config.toml
n_layer = 16
d_model = 128
n_experts = 128
experts_per_token = 2
d_expert = 128
d_shared_expert = 0
activation = "squared_relu"
moe_layers = [1, 3, 5, 7, 9, 11, 13, 15]
router_score = "sigmoid"
normalize_top_k = true
routed_scale = 1.41
balance_loss = 0.000191
balance_bias = true
init_std_router = 0.0243
lr_router = 0.002
vocab_size = 4655
norm = "rmsnorm"
norm_eps = 1e-05
tie_embeddings = "early"
optimizer = "adam_atan2"
lr = 0.0015
beta1 = 0.9
beta2 = 0.99
grad_clip = 1.0
batch_tokens = [32768, 65536]
seq_len = 1024
train_tokens = 353900000
steps = 7512
dataset = "wikipedia_en"
Below are experts of layer 3 (counted from 0) of a mixture-of-experts language model. Rows are named up (a neuron's input weights, with its number) and show model dimensions 0-127. Each number is 128 + 32 x the weight over its row's rms, rounded and kept within 0 to 255.
Before each expert's rows: a language model's description of what the expert responds to; "mostly gets" lists some tokens that are sent to it at least half of the time. This comes from a sample of Wikipedia text that the model never trained on.

# expert 9
Description: Adverb endings, name fragments. Word-final pieces like -ly, -ically, -ently completing adverbs, plus single-letter fragments inside foreign or rare names (Crob-h-dearg, Hane-k-om).
mostly gets: "ently", "ically", "ially", "ually", "ively", "ely"
up3 [139 123 135  86 206 101 102 192  86 141 175 153 108 124  92 106 121 148 177  94 185 185 146 110 120 144 136 111 147 121 130 113 141 129 124 123  43 124 106 133 128 127 112 119 145 149 137 116 111 158 188 161 126 160 118 108 172 125 138 119 118 111 179 190 216 120  86 107 190 135  80 136 110 188 110 144 135 187 125 150 157 172 119 170 144 135 111 148 166 131 143 180  86  95 123 139 165 128 141 193 102 115 152 105 137 108  99 188  99 127  57 121 117 201 122  92 126  99 100 122 170 173  85 143 146  95 126 155]

# expert 4
Description: Word-initial Latin stems. Opening pieces of longer words, often Latinate prefixes, after the or and, such as dis, rest, stud, met(res), vers(ions), inv(aded).
mostly gets: " rest", " div", " cond", " stud", " ac", " reb"
up3 [100 153 135  88  55  82 129 138 116  46 106 124  98 154 105 137 135 177 161 116 131  91 134 151 182 169 145 124 107 183 116  64 188 139 154 127  78 112 103 140 106 104 144 157 158 100 135 121 163  87 116 162 113 191 174 159  95  98  85 100 130 163  83 152 138 136  87 196 150 127 149 164 140 125 150 100 112 149 152 181 109 154  65 134 115  81 134  99 121 148 163  83 162 108 126 122 154 138 100 121 174 114 147 149  56 134 116 167 108 164 105 158 126 108 144 185 148 159 122  88 170 117 186 101 176 134  95 170]

# expert 31
Description: Adjective and name endings. Word-final pieces like ic, ia, ian, us and i completing adjectives, place names and personal names, such as academ-ic, Sloven-ia, cytomegalovir-us.
mostly gets: "ific", "ia", "ic", "ius", "i", "ian"
up0 [167 133 152 190 132  83 135 127 142 103 168 113 110 159 106 133 126 123 166 141 130 138 136  82 162 128 171 139 119 136 184 118 115 192  92 101  78 118 195 102  99 150 111 222 136 129 184 120 121 147 121  90 140 185  95 122 210  90 153 145  96 147  93  71 126 135 165 131  74 210 133 122 151 144  99 107 126 154 109  87 100 132 160 154 149 136  95  95 123 162 155 125 149 132 121  93 135 165 172  81 113 132 166  61 140  91 162 104 128 140 123 135 101 151 117 148 126 166 109 148 151 125 214  49 103 143 119 127]

# expert 5
Description: Name-ending word pieces. Final word pieces closing proper names and places, often before a comma or apostrophe, such as Singap-ore, Hil-ton, Wash-ington.
mostly gets: "ington", "oto", "andon", "ane", "ster", "heim"
up2 [168 135 167 169  88  94 160 181 150 115 165  82  89 130 104 107 152  99 157  90  90 141 165  58 126 177 132 158 135  54 116 137  91  72 141 158 147 126 144 151  81 188  88 133 156  86 109 110 140 118 111 150 135 108 136 121  67 157 159 173 133 133 109 202 138 110 155 145 137 113 116 150 153 122 156 104 116 120  86 148 165 100 130 149 164  79 165 128 108 105 141 146 135 157  89 120 173 112 105 129 147 170 112 180 138 147 160 120  72 103 117 160 163 122  86 140 213 136 178 100 124 183 128  90  97 133 193 189]

# expert 44
Description: Slashes and digits. Slashes in coordinates and table fields, separators like &, vs, featuring, and digits beginning numbers in tables and statistics.
mostly gets: "/", " hit", " birth", " &", " /", "の"
up2 [149 139 163  97 134  96 224 148 101  99 165 148 141 131 101  95 181  93 126 124 117 113 160 132 144 196 162 115 132 107 114 144 130  93 150 174 119 143  79 157  57 149 101 159 122 143 183 127 162 144 135  96 159 154 191 152 145 112 115  96 146 114 133 150 106 129  89 131 118 109 105 132 144 138 151 154 205 140 153 167 171 154 113 121  89  96  99 119 129 132 208 120 134  97 136 103 183 137 133 142 106 135 187 180 103 168 147 129  87 111 116  87 148 148  92 133 134 232 196 117  90 154 127  87 189 131 160 150]

# expert 63
Description: Numbers and quantifiers. Counting and quantity words after a determiner or preposition, like one, two, first, more, most, only, both.
mostly gets: " two", " one", " most", " more", " three", " only"
up0 [111  92 136 110 142 122 132 109 110  61 117 107  78 146 105 115 180  77 124 117 151 149 111 131 109 149 158 131 117 127  55 103 161 138 159 109  77 162 144 136 101 153 106 126 144 136 100 225 122 151 130 152 170 149 124  86 147  91 110 125 129  89  73 126 136 147 155 101 105 173 114 182  54 129 124 148 134 139 103 154 166 112 134 129 150 110 135 129 154 159 182  88  81 155 160  66 131 172 185 116 153 143 197 151  95 140 155 105 179 145 106 199 170  81  82  94 140 136  91 107 120 194 164  95 137 133  69 153]

# expert 60
Description: Content noun and verb stems. Stems of common nouns and verbs before suffixes, e.g. veh, cell, bus, tax, guitar, collect, construct, plus unspaced em dashes and self- prefixes.
mostly gets: "idae", " dam", " veh", " cell", " hel", " bus"
up0 [ 76 148 156 112 130  96 166  88  70 106 116 106 100  84 103  96 196  58 109 131 102 170 189 100 147 143 132 127 170 106 111  81 142 181 159 194 149 157  64  83 106 101  66  84 157 170  67 114 158 126  99 100 151 121 128 128 120 110 154  90 120 146  98 129  78 109 103 166 140 156  58 144 119 193 129  74 168 130 122 176 131 133 152 112  91 121 165 111 138 170 190 142 111 103 106 136 118 142 174 191 114 101 193  97 142 139 133 112 142 140 116 121 142 116  84 118 149 137 138 129 120 176 109 106 159 102 114 151]

# expert 14
Description: Name-internal pieces, hyphens. Word pieces inside foreign names and words (Sainz, Madeleine, Akter) and hyphens or en dashes joining compounds and year ranges.
mostly gets: "te", "mas", "le", "ti", "kins", "ten"
up3 [156 132 218 167 169 108 179  91 111 142 182  74  95 130  70  46 214 154 148 115 119 183  80 143 167 150 136 113 118 156 160 133 181 178 106 115  79 143 180 135 133 128 101 152 126 135 152 162 152 120 132 123 172 146 111 115 157 113 114 104  89 109  52 150 165 197  85  77  99 161 100  95 141 193  99 147 157 151 159 177 153 133 125 132  83  79  98 147 123 115 146 142  96 160 122 104 112 125 114 154 148 146 159 165 101 159 123 141 124 123 101 146 114 151 117 129 149 178 131 130 112 104  93  93 114 160 154 115]

# expert 59
Description: Mixed word-ends and rank numbers. Word endings after a split stem, such as s-up-erfluous, Ch-ampions, fl-ows, plus rank numbers opening rows in sports tables.
mostly gets: "ampion", "iment", "uke", "andidate", "ockey", "mier"
up1 [189  81 230 117 158 141 140 103  95  85 157  56  86 124 111  93 167 125 156 123 129 120 111 127 162 162 111 126 145 128 176 110 101 122 123 120 102 113 157 157  96 137  92 135 167 178 172 122 155 123 161  62 113  81 175  85  45 115 152 151 106  93  99 153 136 174 110 149 159 130 107 137 109 176 116 117 167 159 122 149 135 169 137  99 101  77 109 123 173 130 157 136  88 146 165 167 194 124 131 144 148 148 166 143 114 129 112 100 138  69  77 110 174 164 160 109  89 173 137  94 147 166  73 107 135 160 157 117]

# expert 50
Description: Digits three to five. The digits 3, 4 and 5 in track times, table statistics, dates, counts and percentages, plus particles like down and out.
mostly gets: "4", "3", "5", "enced"
up1 [121 151 160 131 127 140 225 137 135 158 115 123 115 114 148 127 113 160 141 117 144 199 153 109 100 155 114 156 143  87 156 134 179 150  56 167 182 137 112 118  64 126 141 167 116 145 137 137  99 147 169 161 139  88 104 106  82 107 180  67 119 172  80 183 124 133 179  93 138  96 110  81 106 129 139 157 149 112 147 150 109 152 165  94  64  67 173  51 128 146 125 134 100 143 111 143 109 129 118 114 106  45 169  84 126 162 130 143 140 157  76 180 146  96 147  95  88 105 136 116 163 140 118 111 153 123  67 140]

# expert 21
Description: Space after month names. Space token right after a month name before a day or year in dates (February 1887, March 4), plus some word endings like -urs, -ers.
mostly gets: "urs", " age", "enc", "der", "urg", "ims"
up1 [132  95 157 127 151 142 182 116 102 103 141 132 136 110  85  75 174 131 167 110 105 175 119  94  78 185 155 135 177 107 116 137 135 148 171 169  78 148 106 104 116 149  61 128 120 126 133 129  94 118 104 126 165 143  77 121 138 125 160  97 103  76 139 151 126 123 130 124 109 116  78 159  99 124  76  95 210 135 165 167 102 138 124 118 106 117  52 125 171 103 174 181 103 188 112 132 181 128 148 139 149  85 141 147 135  84 163 116 126 133  26 145 114 157 112  86  93 113 116  87 143 159  82  66 129 170 105 176]